Experts of a small language model.
Experts: 64 experts in each of 8 layers, 224 SwiGLU neurons an expert, a softmax router.
Below are experts of layer 2 (counted from 0) of a mixture-of-experts language model. Rows are named router (the router's row for the expert), gate (a neuron's input weights, with its number), up (a neuron's input weights, with its number) and show model dimensions 288-383. Each number is 50 + 12 x the weight over its row's rms, rounded and kept within 0 to 99.
After each expert's rows: a language model's description of what the expert responds to. This comes from a sample of Wikipedia text that the model never trained on.

# expert 38
router:31 44 57 50 64 40 63 34 31 48 54 53 18 59 66 52 63 55 42 42 68 57 68 33 36 49 53 33 27 57 54 65 33 55 45 58 47 67 43 56 50 72 43 55 45 51 46 65 61 56 66 48 14 39 41 21 53 43 47 39 35 47 56 43 48 44 75 64 53 37 37 60 59 50 58 50 43 66 46 32 50 48 40 62 71 50 48 43 62 38 53 42 40 39 57 37
gate0:64 44 50 46 51 49 66 55 38 51 52 67 42 38 54 55 42 64 50 40 53 70 61 46 69 45 43 44 36 66 69 31 55 58 59 73 60 53 57 70 31 39 60 50 41 33 51 48 43 48 47 44 63 43 47 54 45 62 37 41 36 69 38 65 58 51 67 76 55 39 40 61 64 16 50 46 69 45 34 53 40 49 43 32 60 70 67 47 30 64 21 50 51 56 48 39
up0:68 47 49 51 54 52 46 73 34 68 58 53 60 47 49 63 57 54 47 72 46 47 54 41 49 45 41 57 24 61 51 65 65 52 62 55 54 39 58 34 75 43 43 46 36 43 41 42 33 52 51 69 52 39 44 70 42 70 48 64 72 50 52 35 36 33 48 32 54 47 63 40 54 54 31 60 39 20 70 43 71 50 54 65 45 51 60 41 30 23 41 32 48 51 74 41
gate1:77 61 62 53 56 32 60 39 37 63 82 54 51 37 44 33 43 34 45 82 47 25 60 63 44 66 34 31 63 58 54 46 68 43 44 33 77 64 50 42 53 48 34 55 36 67 50 59 46 50 59 67 54 57 64 59 56 39 30 34 51 53 45 50 45 49 58 55 63 62 58 60 75 49 58 42 42 64 40 45 52 35 53 55 53 66 26 38 37 50 55 53 49 48 60 47
up1:25 22 35 43 47 64 43 60 60 49 25 57 50 68 31 42 62 55 71 47 46 47 34 24 51 41 65 80 60 53 58 43 58 61 47 68 41 50 53 50 60 53 53 39 48 27 68 50 53 47 46 44 67 36 47 48 42 50 66 40 46 35 44 44 61 80 32 47 52 45 39 36 33 49 48 48 69 58 53 49 42 49 40 58 35 38 52 34 77 61 29 56 52 41 55 63
gate2:45 67 56 42 65 42 57 57 47 42 44 68 55 32 67 50 42 50 61 54 50 44 51 37 60 34 59 41 49 54 88 23 52 41 51 40 48 37 42 32 55 50 55 45 35 51 57 39 48 51 46 61 45 44 58 42 56 33 44 31 29 49 64 65 36 59 33 38 55 69 46 32 57 37 50 60 51 46 44 43 44 54 21 42 64 50 39 62 45 59 61 72 59 41 70 48
up2:50 37 61 60 67 47 43 43 54 78 51 45 35 68 28 50 66 50 36 33 51 43 41 72 42 58 54 45 46 52 34 40 74 63 70 57 78 69 42 49 46 46 43 74 54 49 61 54 29 58 62 58 54 49 39 33 52 44 56 59 83 44 47 36 59 30 34 51 49 67 36 45 49 51 64 41 65 55 40 83 62 33 72 34 38 55 49 46 60 51 36 58 38 43 57 63
gate3:21 43 63 38 47 24 52 49 23 53 56 40 58 31 59 51 46 55 33 60 43 49 59 42 66 36 58 52 56 62 63 68 49 52 47 31 50 58 53 57 38 67 48 43 29 39 48 59 39 37 33 69 43 43 58 40 64 40 60 39 43 67 54 55 57 33 39 48 49 53 59 55 54 65 53 57 39 52 45 45 49 55 46 43 72 48 30 32 43 52 65 66 38 37 18 68
up3:57 57 59 38 62 44 53 36 55 65 73 37 43 51 65 59 55 50 50 30 48 47 69 32 52 64 48 61 49 54 34 59 57 43 58 41 78 37 29 61 34 75 56 39 41 36 52 30 58 58 52 57 51 46 47 54 75 56 47 59 67 55 80 50 50 61 47 52 46 53 46 52 53 52 36 53 53 74 49 42 56 67 28 16 64 61 44 55 66 49 41 57 72 47 56 65
What it handles: Apostrophes and odd bytes. Apostrophes and possessive 's, raw non-ASCII byte pieces, and single capitals starting words in foreign titles and names (d'un, Sant'Andrea).

# expert 53
router:33 52 38 55 60 45 41 40 69 58 35 48 54 25 47 52 45 64 65 54 70 38 48 35 37 52 55 25 52 54 53 45 35 61 43 55 61 43 48 55 45 65 45 74 33 47 80 43 67 45 57 49 34 36 56 51 81 46 48 49 51 45 44 52 63 45 35 67 65 67 45 64 65 42 39 44 26 35 44 44 48 49 48 34 67 36 64 51 67 46 49 54 44 58 53 39
gate1:44 62 36 49 46 57 47 45 28 46 37 37 70 51 62 53 33 51 57 74 49 41 57 41 82 42 68 43 48 61 74 53 63 39 45 55 28 57 59 55 52 64 47 83 36 39 50 64 79 58 51 41 47 29 49 55 57 39 47 59 41 23 34 52 58 44 35 43 68 39 43 69 45 61 42 63 68 36 43 44 59 55 55 39 65 60 32 55 66 38 68 39 81 71 60 35
up1:56 41 46 31 46 42 46 61 36 55 39 67 52 75 49 50 48 29 59 41 31 40 59 33 59 68 50 73 49 30 48 49 44 45 57 44 57 47 58 51 49 70 51 44 36 43 23 47 47 42 58 47 58 44 01 60 58 73 55 51 63 45 47 44 51 42 59 73 67 55 70 37 48 57 52 56 48 75 38 56 65 43 49 45 51 71 51 47 67 53 73 50 60 47 45 45
gate2:64 62 73 50 51 74 52 54 49 36 29 51 39 43 55 36 54 48 51 39 62 62 38 56 49 48 56 42 38 46 40 63 64 44 71 30 47 44 56 42 38 56 45 46 41 63 50 66 57 45 34 60 51 40 68 49 29 47 52 70 40 31 53 65 48 36 37 73 50 52 50 43 61 44 49 64 47 46 46 63 48 42 34 59 75 49 47 49 57 56 41 57 44 52 59 61
up2:55 31 62 53 42 33 41 74 44 59 45 58 42 43 60 44 47 69 43 71 58 63 53 44 57 47 50 59 65 44 48 36 61 47 54 43 44 51 45 59 53 53 50 32 53 39 69 36 38 67 44 54 57 69 18 67 42 50 38 47 48 71 45 49 56 44 66 56 57 59 68 53 48 35 38 33 41 57 51 60 68 62 46 49 49 50 53 68 39 65 55 55 40 45 50 56
gate3:52 33 42 69 50 47 63 67 55 57 40 52 45 33 29 74 60 58 53 43 45 42 68 34 62 65 67 55 55 43 45 41 51 74 37 37 52 57 38 58 68 57 46 49 82 54 56 61 40 39 53 59 39 39 53 32 63 61 44 61 25 57 35 44 65 40 77 43 52 59 60 32 39 33 67 63 39 34 51 60 74 34 28 51 62 36 56 48 78 55 68 45 38 53 52 41
up3:38 51 51 62 53 44 41 36 70 47 50 70 35 52 62 49 31 49 53 53 61 61 34 45 54 43 42 57 42 67 59 52 56 14 58 62 40 43 84 39 46 53 58 35 53 56 42 54 56 48 58 33 39 51 42 60 68 43 63 54 71 45 51 37 42 53 40 44 64 35 66 50 51 70 70 69 53 56 35 42 33 64 53 37 59 51 37 51 30 48 35 22 48 52 57 25
gate4:42 30 43 49 79 59 32 58 67 30 52 54 41 43 44 39 33 55 65 74 37 38 30 45 53 54 60 35 49 57 22 34 38 73 57 71 43 50 42 31 37 49 47 30 41 47 50 22 60 48 38 44 37 28 64 32 30 43 60 51 74 52 72 53 63 70 35 41 59 50 66 56 43 54 54 53 56 57 40 61 59 43 34 40 52 61 29 35 60 28 59 65 43 48 48 56
up4:53 49 66 52 63 57 39 38 41 68 33 37 48 55 62 65 35 69 55 64 55 43 40 45 52 51 41 42 68 41 57 23 20 65 58 51 55 68 48 36 36 42 48 56 48 52 58 47 61 45 41 45 49 62 61 24 55 54 50 55 71 33 67 53 51 62 54 14 49 49 28 66 52 57 50 69 44 39 52 57 43 38 21 54 43 34 43 34 49 35 58 74 55 68 34 32
What it handles: List bullets and markup. Line-initial hyphen bullets, colons, equals-sign headings and table pipes in infobox-like lists (- Location:, - Preceded by:), plus List and Succeeded.

# expert 56
router:22 47 59 69 71 44 70 51 60 57 45 56 32 56 51 38 52 49 54 50 59 38 58 21 31 52 66 38 46 39 55 51 38 58 32 68 66 74 62 73 44 67 52 51 61 33 61 61 59 50 65 40 52 33 60 31 57 46 29 44 50 52 61 43 55 29 72 52 71 58 60 54 54 56 52 47 71 64 53 27 53 43 59 45 54 43 37 51 54 38 36 42 53 54 59 54
gate0:56 46 38 50 19 57 66 55 56 46 52 49 52 64 64 50 59 34 37 55 50 50 54 14 52 44 53 50 38 25 59 62 32 70 57 43 31 57 46 48 43 39 46 50 43 52 50 38 50 62 44 40 61 43 59 65 52 42 59 31 71 58 62 58 45 45 67 43 46 72 58 72 43 68 58 23 39 66 57 43 57 39 49 49 34 41 58 80 40 23 44 62 45 52 47 59
up0:61 57 41 34 58 50 52 47 56 55 54 60 30 61 47 40 36 46 62 54 74 63 53 59 30 61 52 56 58 43 61 70 33 52 31 56 53 48 33 55 55 67 72 65 49 49 30 49 61 47 37 48 39 55 54 40 33 56 61 55 47 54 58 46 64 66 54 57 47 37 51 53 50 50 27 48 48 51 30 29 55 33 49 66 66 55 49 67 49 61 36 52 39 35 40 64
gate1:65 65 48 62 41 56 58 27 65 44 23 63 33 37 30 39 67 34 40 30 76 42 61 45 40 59 52 55 44 38 31 41 73 59 39 64 58 59 68 48 51 44 57 50 66 45 37 69 25 40 58 49 42 60 57 46 69 53 22 55 55 45 49 50 51 55 62 69 69 38 58 41 45 60 51 65 71 60 30 65 55 52 34 29 47 49 45 52 50 49 47 45 48 37 58 55
up1:61 47 63 58 72 61 56 75 50 37 53 37 50 42 53 69 45 48 74 78 47 65 40 51 69 54 37 71 55 51 64 38 71 47 58 46 52 33 31 37 51 71 42 56 48 45 46 55 51 60 52 78 55 49 45 63 58 51 58 43 37 59 61 56 50 59 20 51 57 48 56 32 51 67 45 64 55 33 59 52 44 56 69 51 68 50 50 59 53 43 41 51 45 44 56 58
gate2:57 44 55 52 40 48 48 42 63 70 57 37 27 54 61 58 43 52 50 56 55 67 54 62 56 67 37 68 45 68 40 50 55 69 50 50 41 47 43 56 51 61 65 25 42 38 53 47 46 52 37 63 48 34 46 60 55 39 35 46 42 63 55 32 57 52 45 57 49 65 44 64 60 25 36 16 44 34 49 65 77 47 53 80 30 27 74 42 54 60 45 52 37 65 30 51
up2:54 48 52 44 51 41 56 32 65 55 42 54 47 62 68 63 49 55 55 47 53 30 76 36 66 63 55 53 67 49 53 24 54 33 54 45 47 33 72 39 37 57 53 46 32 69 47 38 49 51 42 56 31 56 57 53 54 44 51 57 52 58 54 50 48 49 71 55 57 55 43 64 58 56 45 59 39 53 60 46 43 75 56 47 52 41 55 54 39 55 55 48 59 70 58 51
gate3:51 52 60 65 21 44 51 36 54 56 37 42 56 54 56 59 64 59 47 14 46 44 43 65 48 56 76 55 37 55 52 41 49 55 58 65 39 50 47 59 31 34 55 31 51 55 51 48 54 72 49 76 43 39 64 28 65 35 28 25 40 52 49 54 51 46 62 49 70 38 67 55 49 44 21 72 56 45 59 61 67 56 34 61 53 42 53 52 62 41 30 64 53 29 48 30
up3:71 33 57 52 61 54 34 56 60 39 50 64 43 52 43 42 32 54 66 71 51 52 42 37 62 52 50 38 53 40 53 64 53 35 34 47 42 57 57 48 51 51 44 63 49 19 64 54 44 38 52 41 50 56 66 61 42 65 80 59 53 63 40 51 46 67 33 45 41 40 44 58 55 62 60 45 49 64 41 59 25 62 71 32 63 54 45 42 12 72 63 42 46 67 41 52
What it handles: Single capital initials. Lone capital letters starting a personal name or abbreviation, like J in Jenkins, Douglas J. Feith, M in MITx.

# expert 18
router:34 38 54 66 70 39 66 49 59 64 65 58 35 44 53 41 55 50 67 60 45 70 36 34 48 76 59 44 59 56 50 39 39 50 39 43 64 45 37 55 45 48 38 58 57 46 61 62 48 44 60 37 68 41 45 52 64 54 34 44 36 50 51 59 74 43 68 57 48 59 36 58 46 56 29 37 52 62 25 39 43 47 42 56 59 44 53 46 42 48 55 65 44 44 39 52
gate0:43 45 54 56 54 48 52 31 48 46 50 53 58 55 43 52 32 42 52 35 76 61 42 55 67 54 53 35 37 54 38 41 41 53 44 50 37 57 54 54 39 47 47 45 57 40 31 38 35 47 32 35 34 42 58 60 33 37 48 41 56 46 53 57 55 59 53 56 60 49 65 45 32 63 48 32 59 81 34 39 47 41 54 60 54 43 28 38 52 55 39 62 59 60 49 56
up0:64 58 41 37 56 52 56 24 59 44 34 30 57 44 24 32 43 20 48 40 41 27 58 45 48 39 69 59 56 59 47 43 34 50 43 50 35 37 53 47 50 45 41 74 57 63 45 44 72 64 54 46 76 57 53 55 57 44 53 40 52 34 62 39 58 45 43 43 50 39 31 43 58 70 68 42 47 47 54 43 64 33 50 74 50 36 42 50 38 49 53 67 51 71 39 38
gate1:64 45 34 53 53 52 55 32 42 35 47 40 44 39 42 28 41 52 54 54 60 61 51 49 32 25 31 53 42 75 65 57 46 44 45 53 60 49 20 61 70 24 41 53 39 36 65 59 51 56 56 46 47 68 42 60 63 52 26 34 45 59 39 34 37 76 57 60 68 69 29 69 71 36 46 37 37 35 13 45 57 41 68 59 62 36 76 34 59 47 32 49 39 39 63 48
up1:50 44 39 43 51 33 66 44 46 55 74 47 61 53 48 32 32 35 65 37 71 38 46 58 48 63 44 58 47 58 39 36 49 75 63 66 37 61 25 56 61 45 56 63 57 36 30 56 70 48 50 43 50 61 63 40 60 30 47 49 61 61 30 46 37 68 60 62 38 66 35 48 65 45 41 45 55 41 33 48 74 57 59 41 50 30 69 52 64 44 31 61 52 54 71 52
gate2:42 21 41 44 39 38 33 57 39 37 54 37 55 61 43 36 39 51 42 68 41 60 48 34 31 40 40 31 36 54 42 45 58 57 44 61 52 60 54 47 32 60 29 27 54 48 51 60 33 25 55 50 58 43 35 42 37 45 50 64 44 54 62 53 51 47 56 51 46 47 42 61 34 49 62 42 61 30 61 38 63 53 55 55 58 41 56 53 38 36 58 47 06 62 52 71
up2:43 54 63 36 46 63 55 50 57 46 53 49 53 48 47 54 52 33 65 61 47 61 71 68 52 51 66 58 51 44 59 37 37 39 36 45 49 42 48 44 52 48 49 75 50 34 53 40 77 65 56 53 37 30 42 70 66 62 39 56 54 43 36 53 21 35 43 66 49 57 76 35 65 28 73 43 55 63 40 59 40 61 43 44 54 21 61 30 43 57 68 57 74 71 38 56
gate3:68 43 50 35 61 61 78 49 50 65 39 52 51 48 44 20 29 49 59 64 47 29 53 58 46 59 58 50 70 52 67 45 34 28 69 56 57 60 56 51 39 42 40 54 51 48 60 31 44 73 40 52 65 51 47 63 60 44 46 43 76 50 50 57 57 44 60 65 46 58 53 76 51 63 46 31 32 33 47 39 55 59 30 51 56 54 58 39 41 57 65 53 35 40 47 67
up3:45 49 49 46 60 60 48 45 48 65 59 54 35 52 45 37 44 38 42 33 41 65 36 58 55 52 59 55 65 37 55 63 54 73 21 70 61 44 67 58 41 44 37 52 46 55 33 62 59 71 32 44 41 57 39 50 36 36 57 56 48 46 46 63 52 45 38 70 47 59 39 53 70 37 63 43 55 50 35 45 45 47 47 72 47 60 65 75 60 36 44 58 42 40 60 48
What it handles: Inner letters, final digits. Final digits of dates and scores in sports and election tables, and inner letters of foreign names (Maccabi, Nalchik, Blaufränkisch).

# expert 42
router:38 45 60 41 77 41 59 57 50 48 58 73 27 49 48 57 56 51 58 72 62 44 49 45 27 42 47 64 64 46 61 50 24 55 28 34 77 55 41 49 38 61 44 56 57 36 55 53 53 57 45 57 67 30 55 60 83 34 37 32 57 69 41 69 68 47 62 55 52 42 56 72 56 46 51 39 43 59 59 36 50 49 41 53 64 45 36 61 50 38 51 67 27 46 50 51
gate0:56 53 35 34 59 29 54 50 73 40 53 71 49 57 56 66 38 79 62 81 35 43 54 53 48 71 50 67 55 52 62 51 53 44 32 55 51 70 52 39 57 35 41 36 64 39 49 18 46 39 40 51 38 39 50 43 50 56 43 48 57 57 46 44 66 41 69 76 35 52 38 62 59 37 65 69 57 46 53 50 55 69 24 33 35 55 59 32 61 49 75 51 40 41 29 49
up0:29 44 45 65 65 34 39 51 47 58 35 63 69 45 49 52 50 56 68 48 45 75 35 72 36 67 45 57 49 43 54 55 58 59 52 43 47 65 42 53 58 59 48 43 40 51 53 59 57 72 39 47 57 23 48 57 49 56 54 57 58 57 56 55 40 61 64 63 72 34 50 47 59 69 56 53 59 43 51 68 41 75 70 61 61 52 47 48 48 57 88 51 36 54 27 29
gate1:57 34 48 43 60 41 47 44 71 37 42 66 36 42 50 36 67 59 45 72 70 52 56 45 50 54 56 66 43 52 68 59 26 42 29 42 60 60 49 24 54 37 59 50 46 46 51 52 15 84 49 40 41 29 60 66 76 69 36 72 57 42 35 53 60 40 49 69 56 60 54 46 70 41 43 52 48 36 45 47 38 60 52 64 49 64 46 40 44 67 60 43 57 50 45 46
up1:47 59 38 78 34 53 70 43 56 49 37 60 41 38 45 49 33 51 35 43 36 64 51 37 55 41 58 81 55 37 62 55 58 14 50 47 64 53 56 60 34 54 45 28 49 50 45 71 47 48 55 38 24 54 62 60 41 41 50 47 45 48 50 38 54 58 46 46 52 51 54 68 37 53 48 73 54 59 44 52 47 57 70 68 33 45 57 55 23 37 57 51 62 52 63 47
gate2:43 58 23 42 51 42 35 54 51 43 46 56 63 49 61 67 56 29 54 54 72 56 53 56 36 32 46 55 50 29 39 40 49 53 44 56 49 61 58 82 45 48 46 48 54 83 39 32 52 61 58 39 68 29 61 39 73 62 55 42 59 43 40 74 66 59 44 55 48 43 67 62 49 33 62 56 54 45 47 33 64 60 34 46 39 53 42 43 49 41 46 68 54 51 53 53
up2:38 53 27 42 39 63 44 50 62 67 67 46 63 65 18 24 56 43 65 64 53 36 29 66 68 45 59 57 74 63 78 64 49 47 41 31 52 35 64 56 43 60 42 64 45 28 51 60 69 64 65 34 56 47 65 65 67 62 35 55 65 63 54 59 32 38 55 35 44 44 48 57 32 65 48 52 57 49 58 51 46 37 62 25 48 41 47 48 56 46 60 39 64 61 55 38
gate3:46 43 57 68 52 63 52 51 33 19 37 43 58 40 51 53 63 49 46 47 32 31 40 39 46 26 45 63 51 79 51 37 38 52 34 54 49 59 47 65 48 34 68 49 58 60 57 37 30 54 45 48 42 51 67 27 58 47 26 66 60 58 55 47 58 50 40 67 25 33 52 79 38 50 44 47 54 47 41 52 34 48 41 59 52 65 46 64 52 10 36 57 52 34 67 56
up3:64 49 41 31 54 65 41 47 60 21 41 31 52 31 34 52 52 52 45 64 44 57 43 44 47 42 33 48 52 58 59 40 48 53 40 58 30 51 46 65 47 53 56 58 50 49 46 28 22 52 49 56 74 37 71 46 42 24 24 70 60 53 33 56 54 66 46 66 40 50 63 60 51 38 67 65 35 66 49 41 52 42 44 67 52 48 62 66 64 42 22 72 37 71 69 43
What it handles: Place-name endings. Endings of place names after New, United or South (York, Angeles, Zealand, Jersey), and p pieces inside words (newspaper, Tonkpi).

# expert 14
router:37 38 69 53 68 39 52 39 57 52 43 47 46 61 48 52 34 50 33 57 53 44 35 49 39 35 42 41 41 33 44 37 48 55 28 59 44 42 44 61 51 48 31 65 30 43 60 56 55 58 34 56 42 46 75 40 50 37 29 38 28 61 46 44 60 42 64 58 56 39 43 65 53 40 29 33 36 55 63 39 39 47 48 44 49 43 54 36 46 37 39 40 66 74 52 33
gate0:44 43 58 28 40 28 40 71 54 41 43 60 48 47 50 22 53 33 48 72 51 58 48 45 61 56 35 62 46 37 44 38 51 46 44 52 47 73 49 39 82 35 64 33 63 49 51 46 49 53 59 48 45 47 61 75 50 34 75 44 24 67 59 55 55 25 44 40 66 30 37 44 34 44 53 52 47 66 50 40 57 34 61 43 58 56 39 39 49 60 58 35 44 48 57 62
up0:69 36 44 72 60 72 57 35 43 61 60 48 42 53 58 46 42 43 44 45 53 40 54 54 39 38 48 50 61 79 36 41 52 56 44 52 48 43 50 67 33 57 29 54 26 62 24 56 48 48 42 53 60 40 61 35 56 71 34 63 60 45 61 29 39 74 46 55 54 49 71 49 43 49 51 44 48 27 58 59 45 49 41 71 49 71 51 68 63 29 53 81 60 40 57 56
gate1:51 48 54 44 31 30 45 57 50 26 48 67 53 63 38 69 81 40 50 46 34 41 52 36 39 16 64 56 61 51 59 59 47 56 33 50 73 41 40 66 39 32 33 63 45 43 34 51 66 35 75 50 58 51 71 58 56 44 69 55 41 64 47 48 47 53 57 60 45 29 56 30 61 41 47 48 39 58 59 40 42 54 61 48 46 52 63 33 41 54 55 61 78 46 55 44
up1:66 61 63 50 52 42 31 69 40 48 45 42 46 51 38 59 41 51 56 45 41 47 34 31 51 31 44 44 56 36 20 70 69 50 55 59 36 38 27 61 67 64 78 57 61 29 37 50 71 52 52 49 45 63 60 53 57 50 57 56 56 63 35 54 50 51 34 47 41 49 56 34 37 51 26 44 34 46 44 59 29 47 72 46 71 47 41 48 67 54 23 54 35 41 43 68
gate2:30 34 68 47 61 61 60 58 35 63 44 45 53 59 53 52 73 43 57 54 44 46 63 54 48 52 45 24 53 47 69 60 43 35 14 62 48 31 44 64 42 34 46 54 58 42 36 57 55 62 73 44 64 68 51 48 57 49 46 71 37 36 56 47 65 29 38 62 49 45 34 51 15 38 40 53 50 38 57 27 51 53 48 60 42 40 48 31 47 32 23 50 51 52 60 51
up2:50 31 46 48 53 45 26 61 41 49 63 35 44 52 51 47 53 39 54 76 50 49 57 46 55 35 43 26 49 49 44 49 36 61 45 38 54 28 55 69 56 54 51 41 32 59 64 82 68 51 50 35 84 64 67 27 59 71 29 62 39 49 75 69 51 43 29 56 34 49 43 62 57 52 62 58 53 69 57 47 65 40 57 47 42 40 44 36 44 55 37 43 29 46 53 56
gate3:44 44 36 55 57 40 56 62 31 44 46 60 46 32 53 35 50 27 41 70 50 60 57 67 52 57 46 61 43 42 44 68 45 76 56 53 47 61 46 60 62 53 51 62 46 43 53 50 57 76 29 39 59 42 59 60 44 56 43 52 60 35 47 53 48 32 42 30 57 26 43 51 35 32 75 59 51 53 52 47 41 37 62 60 50 60 79 35 37 51 38 29 54 50 40 49
up3:56 40 35 66 55 29 63 57 55 57 47 63 52 45 50 50 50 32 52 44 48 51 59 42 28 54 59 68 67 38 38 53 57 58 84 56 67 67 48 72 57 43 40 56 46 33 46 52 43 52 48 56 58 52 52 49 49 63 60 65 46 58 37 32 55 18 70 36 68 27 43 71 49 59 56 58 51 37 56 45 37 57 57 38 48 31 68 20 55 44 28 35 46 63 32 66
What it handles: Table pipes and mid-word fragments. Row-opening pipes in tables, plus mid-word pieces like om, id, ur inside long foreign or technical words (Sandomierz, Genomic, Komsomolsk).

# expert 32
router:51 37 66 56 62 41 55 39 28 45 56 55 34 56 45 41 54 57 53 40 63 72 49 27 46 59 49 38 63 40 37 63 55 59 46 47 63 62 65 67 49 62 52 58 25 49 65 44 62 61 55 47 51 20 49 53 62 32 39 42 39 59 58 46 72 55 40 62 67 80 46 67 44 57 42 41 46 47 51 28 44 63 45 54 68 46 46 54 64 38 51 43 47 54 76 39
gate0:57 39 57 53 59 49 52 56 38 67 45 64 46 82 42 84 39 52 39 48 59 59 46 55 62 49 47 53 32 45 57 35 36 43 41 69 37 53 62 54 60 34 49 49 45 45 38 71 32 50 52 49 50 55 57 50 57 36 52 38 47 55 66 39 66 71 39 39 23 65 33 30 45 59 50 40 64 35 29 46 53 53 49 50 57 42 51 44 46 45 47 52 56 56 45 25
up0:41 55 76 47 28 55 43 52 69 51 40 48 46 39 62 35 75 53 54 46 31 35 81 64 42 50 38 35 57 50 69 52 38 28 38 69 61 54 41 49 67 42 57 41 49 40 58 36 51 49 44 52 43 61 41 61 44 67 44 43 63 46 35 65 54 57 59 53 69 35 56 53 33 57 24 48 39 65 57 44 45 20 38 37 58 61 51 52 47 51 43 57 54 42 48 64
gate1:38 35 38 70 44 44 34 44 45 21 48 40 61 41 72 50 57 47 59 36 56 48 51 48 68 46 44 29 79 40 56 67 64 59 69 39 50 44 52 55 35 61 45 31 66 55 65 48 63 54 55 30 44 65 41 44 61 27 53 50 61 50 53 84 51 54 55 74 42 38 47 27 46 65 47 75 52 36 68 52 56 44 65 52 37 42 75 43 62 67 64 52 46 58 49 37
up1:81 66 76 31 44 56 36 30 37 57 56 59 34 36 37 36 28 66 57 44 39 57 33 57 37 60 55 39 50 62 35 42 39 41 50 45 65 50 49 54 62 66 67 55 59 55 57 64 46 57 71 52 44 42 39 50 44 43 77 48 40 42 20 43 38 35 67 21 41 49 50 60 52 61 71 42 42 53 65 48 50 53 68 53 45 54 54 60 49 41 73 57 61 73 45 55
gate2:56 48 53 44 47 62 44 32 26 43 48 45 61 68 59 76 42 65 51 53 51 56 63 43 66 62 38 39 32 21 31 50 63 48 50 56 31 44 54 62 62 58 49 38 29 67 42 37 49 34 55 53 40 45 50 53 47 48 56 53 45 52 61 73 55 55 63 59 56 46 61 48 59 40 30 51 35 52 50 33 45 59 44 50 39 37 60 37 44 67 57 42 52 61 54 64
up2:61 52 41 59 61 51 34 62 56 42 37 48 53 73 51 44 44 64 40 53 58 75 31 27 58 35 49 23 49 43 45 51 55 36 51 59 37 54 42 71 47 58 52 40 44 65 57 22 49 57 50 68 48 46 49 24 57 74 55 51 46 51 46 55 55 36 55 67 24 65 51 50 34 28 32 64 55 66 20 43 60 41 45 32 69 63 36 38 36 68 47 33 50 69 60 44
gate3:73 37 51 60 49 80 67 45 36 76 51 29 47 28 62 44 46 55 60 41 53 43 64 28 50 39 61 54 60 63 37 38 40 39 52 61 51 43 55 55 50 27 52 54 29 32 63 43 51 57 74 56 29 48 51 53 67 42 41 39 51 50 43 28 43 62 49 46 61 63 46 67 56 61 47 33 67 53 53 46 44 74 44 25 44 31 47 61 60 40 49 53 49 46 35 51
up3:44 48 34 29 59 32 45 63 46 33 54 57 55 64 26 58 68 40 51 51 43 57 46 69 64 43 48 47 64 40 72 54 59 46 54 57 54 44 56 31 38 61 44 60 65 82 24 52 44 35 58 47 64 55 63 53 45 65 42 66 35 35 48 34 26 48 40 51 43 42 43 44 41 43 32 54 44 47 47 36 58 28 66 61 36 54 36 45 50 51 47 16 49 59 60 55
What it handles: Surname endings. Final pieces of surnames before a pipe, comma or possessive: Johnson, Wilson, -son, -ie, -ards, as in Ritchie, Bloomberg, Carroll.

# expert 4
router:56 53 47 51 55 36 57 49 32 44 46 56 35 61 53 66 62 46 57 52 57 65 49 56 29 71 44 35 58 50 44 41 39 51 49 67 48 67 50 43 48 65 58 51 45 49 49 47 52 76 66 38 44 35 67 47 66 32 52 42 38 58 36 43 73 38 43 73 66 24 50 78 45 47 44 52 47 61 57 45 38 57 35 54 69 52 63 47 50 49 46 50 57 58 66 46
gate0:35 42 51 45 44 58 48 27 44 61 45 61 55 59 69 40 61 61 38 44 52 62 44 61 58 46 50 47 58 55 53 41 48 50 49 39 37 51 87 70 53 49 63 74 38 39 50 47 54 51 29 34 54 49 41 62 43 73 55 67 64 64 37 49 64 45 57 52 67 52 33 55 68 48 49 56 63 55 55 40 37 43 52 49 39 66 68 45 53 31 48 62 43 52 49 68
up0:51 43 55 35 62 48 75 64 60 43 42 43 65 48 37 52 43 32 37 47 47 43 30 33 54 48 55 66 54 44 46 52 41 59 43 48 82 59 57 43 34 49 46 39 55 63 42 68 48 43 71 37 48 50 31 38 47 43 66 39 37 41 55 31 42 38 54 36 44 57 56 47 51 46 45 44 57 50 51 43 53 54 61 47 40 31 48 35 51 61 37 50 54 56 46 40
gate1:47 62 20 29 38 39 54 44 40 41 34 61 34 59 84 40 51 25 72 44 40 48 52 64 67 40 51 21 44 67 46 44 63 55 75 28 60 47 55 46 48 72 42 51 52 49 52 45 29 54 40 41 59 50 45 44 68 42 60 48 43 34 47 52 58 45 58 63 59 39 39 45 62 37 53 53 44 56 56 57 43 57 44 58 53 37 70 56 43 35 55 37 43 52 41 47
up1:58 59 27 49 46 62 41 61 35 40 61 52 46 38 54 41 53 70 35 43 28 47 71 55 40 88 65 48 45 63 66 35 67 66 52 47 52 44 50 54 25 61 54 37 52 41 68 26 34 52 57 93 40 42 51 41 42 12 46 71 69 51 52 40 42 38 72 62 28 51 41 33 46 40 78 50 64 56 39 36 72 62 36 50 64 55 55 62 48 60 38 64 43 60 53 43
gate2:55 49 60 59 47 28 49 40 53 35 27 44 60 32 61 43 56 40 46 62 44 72 53 59 37 64 35 38 63 43 30 34 45 46 48 58 42 46 60 48 75 50 76 57 28 55 39 41 62 60 51 37 56 57 26 54 60 49 35 55 32 48 34 59 62 35 38 57 61 51 35 32 57 69 63 63 45 43 30 50 61 46 39 60 47 35 69 61 59 54 62 59 39 48 46 48
up2:59 54 46 26 56 67 61 88 53 77 50 64 37 52 45 69 62 38 42 38 50 39 74 55 69 60 55 48 67 33 52 14 49 47 24 53 39 24 47 63 33 72 61 48 53 45 72 60 46 44 54 43 50 49 44 51 41 46 59 47 42 34 72 47 68 57 44 49 49 44 61 49 53 62 39 51 54 51 58 75 58 47 48 42 44 57 68 48 54 36 41 45 37 62 50 71
gate3:69 47 56 68 66 45 37 35 47 17 28 61 50 40 41 50 37 76 64 64 35 28 45 59 44 58 61 46 58 36 37 53 48 45 57 31 42 58 56 51 50 53 42 50 50 42 36 33 70 54 72 40 46 31 57 59 35 49 55 60 65 46 43 43 53 42 50 42 61 45 40 43 45 47 64 52 23 57 45 38 41 52 37 70 44 38 61 54 35 57 35 45 36 65 28 39
up3:54 49 44 37 49 49 59 56 52 63 80 49 48 73 52 70 41 45 47 76 81 58 64 41 66 56 35 55 31 62 51 52 56 43 49 57 53 09 48 60 50 42 44 54 56 68 68 65 56 40 36 48 42 72 47 40 58 41 47 42 50 42 58 48 41 65 62 54 68 57 45 52 51 53 53 60 63 50 42 41 54 46 43 63 58 58 36 36 48 36 56 57 68 24 61 46
What it handles: Romance name endings. Final vowel pieces ending foreign, mostly Romance or Slavic, proper names and words, like Spez-ia, Prem-io, Floreș-ti.